Experts of a small language model: 40 experts in each of 12 layers.
Below are experts of layer 2 (counted from 0) of a mixture-of-experts language model. Rows are named router (the router's row for the expert) and show model dimensions 448-479. Each number is 200 + 20 x the weight over its row's rms, rounded and kept within 0 to 999.
After each expert's rows: "comes before" lists some tokens at least twice as common just after its tokens as in all text; "mostly gets" lists some tokens that are sent to it at least half of the time. This comes from a sample of Wikipedia text that the model never trained on. Tokens count by the router's weight.

# expert 20
router,224,191,226,211,188,185,192,219,203,219,187,199,214,209,186,188,226,219,194,209,228,206,176,164,198,193,169,210,207,203,198,213
comes before: "-", " ", " The", "==", " UTC", "="
mostly gets: ".\n", "\".", "|", "\"\n", "In", " In"

# expert 1
router,174,234,204,179,190,174,194,185,221,174,214,202,225,210,198,175,160,170,174,175,194,175,235,198,188,160,202,194,246,221,211,196
comes before: ",", " and", "–", ".", ".\n\n", "\n"
mostly gets: " States", "),", " century", " York", "ology", " Angeles"

# expert 2
router,178,168,191,229,203,160,192,194,254,197,200,180,221,208,183,179,233,161,161,209,176,182,189,197,203,180,232,222,241,204,201,193
comes before: "-", "|", ":", "\n", ";", ")"
mostly gets: "–", "See", " tick", " JPL", " MPC", "SA"

# expert 18
router,210,170,209,212,183,165,214,243,189,217,197,191,217,217,208,216,214,177,199,170,249,197,196,222,226,211,177,200,217,210,220,215
comes before: " the", " of", " a", " to", " in", " that"
mostly gets: " that", "See", " said", " had", " same", " This"

# expert 25
router,216,216,198,198,205,208,213,241,206,184,175,205,199,201,212,193,212,182,173,193,200,185,246,240,242,212,182,203,229,188,175,191
comes before: " to", " of", " in", " for", " by", " that"
mostly gets: " used", " death", " could", " moved", "See", " said"

# expert 26
router,209,207,185,213,211,221,183,200,190,177,227,191,242,204,236,193,216,212,163,193,180,232,193,196,202,191,208,219,208,194,202,215
comes before: "|", "==", "===", "The", "0", "-"
mostly gets: "==", "===", ".\n\n", "201", "199", "198"

# expert 17
router,198,192,209,182,215,177,212,243,188,212,196,191,184,182,172,218,183,219,181,230,175,193,220,178,217,201,207,201,175,215,228,200
comes before: " ", "|", ";", " —", " The", " +"
mostly gets: " However", " not", " .", " These", " They", ";"

# expert 28
router,203,194,205,247,172,201,186,213,205,198,224,146,211,205,187,200,158,202,195,218,220,160,210,177,217,225,208,191,185,180,200,205
comes before: ",", " the", " in", " (", "'s", ".\n\n"
mostly gets: " York", " became", " began", " Canada", "born", " announced"

# expert 0
router,226,189,194,162,196,191,231,189,217,194,212,211,173,174,205,221,179,213,215,201,191,186,211,159,192,176,201,207,186,215,203,200
comes before: " ", "201", "200", "199", "202", "198"
mostly gets: "°N", " company", " the", " Born", " July", " November"

# expert 19
router,229,197,250,211,179,182,199,199,230,208,185,172,192,195,201,190,230,227,199,183,209,232,203,151,191,201,174,177,181,210,212,199
comes before: " the", " a", " to", " his", " an", " first"
mostly gets: " his", " her", " would", " their", " be", " have"

# expert 13
router,164,169,227,210,196,203,163,188,231,192,207,205,215,163,165,215,187,183,222,204,196,197,197,195,157,202,164,249,187,172,233,212
comes before: " |", ",", " (", "\n", ";", ".\n\n"
mostly gets: " Cup", " Championship", " Championships", " Rangers", " Center", " League"

# expert 3
router,209,171,178,244,196,207,189,207,202,184,229,188,221,190,215,217,197,195,162,184,213,155,191,196,194,191,151,213,195,214,207,231
comes before: " |", " |\n", ",", ".", ";", "\n"
mostly gets: " season", "12", " Championship", "01", " JPL", "19"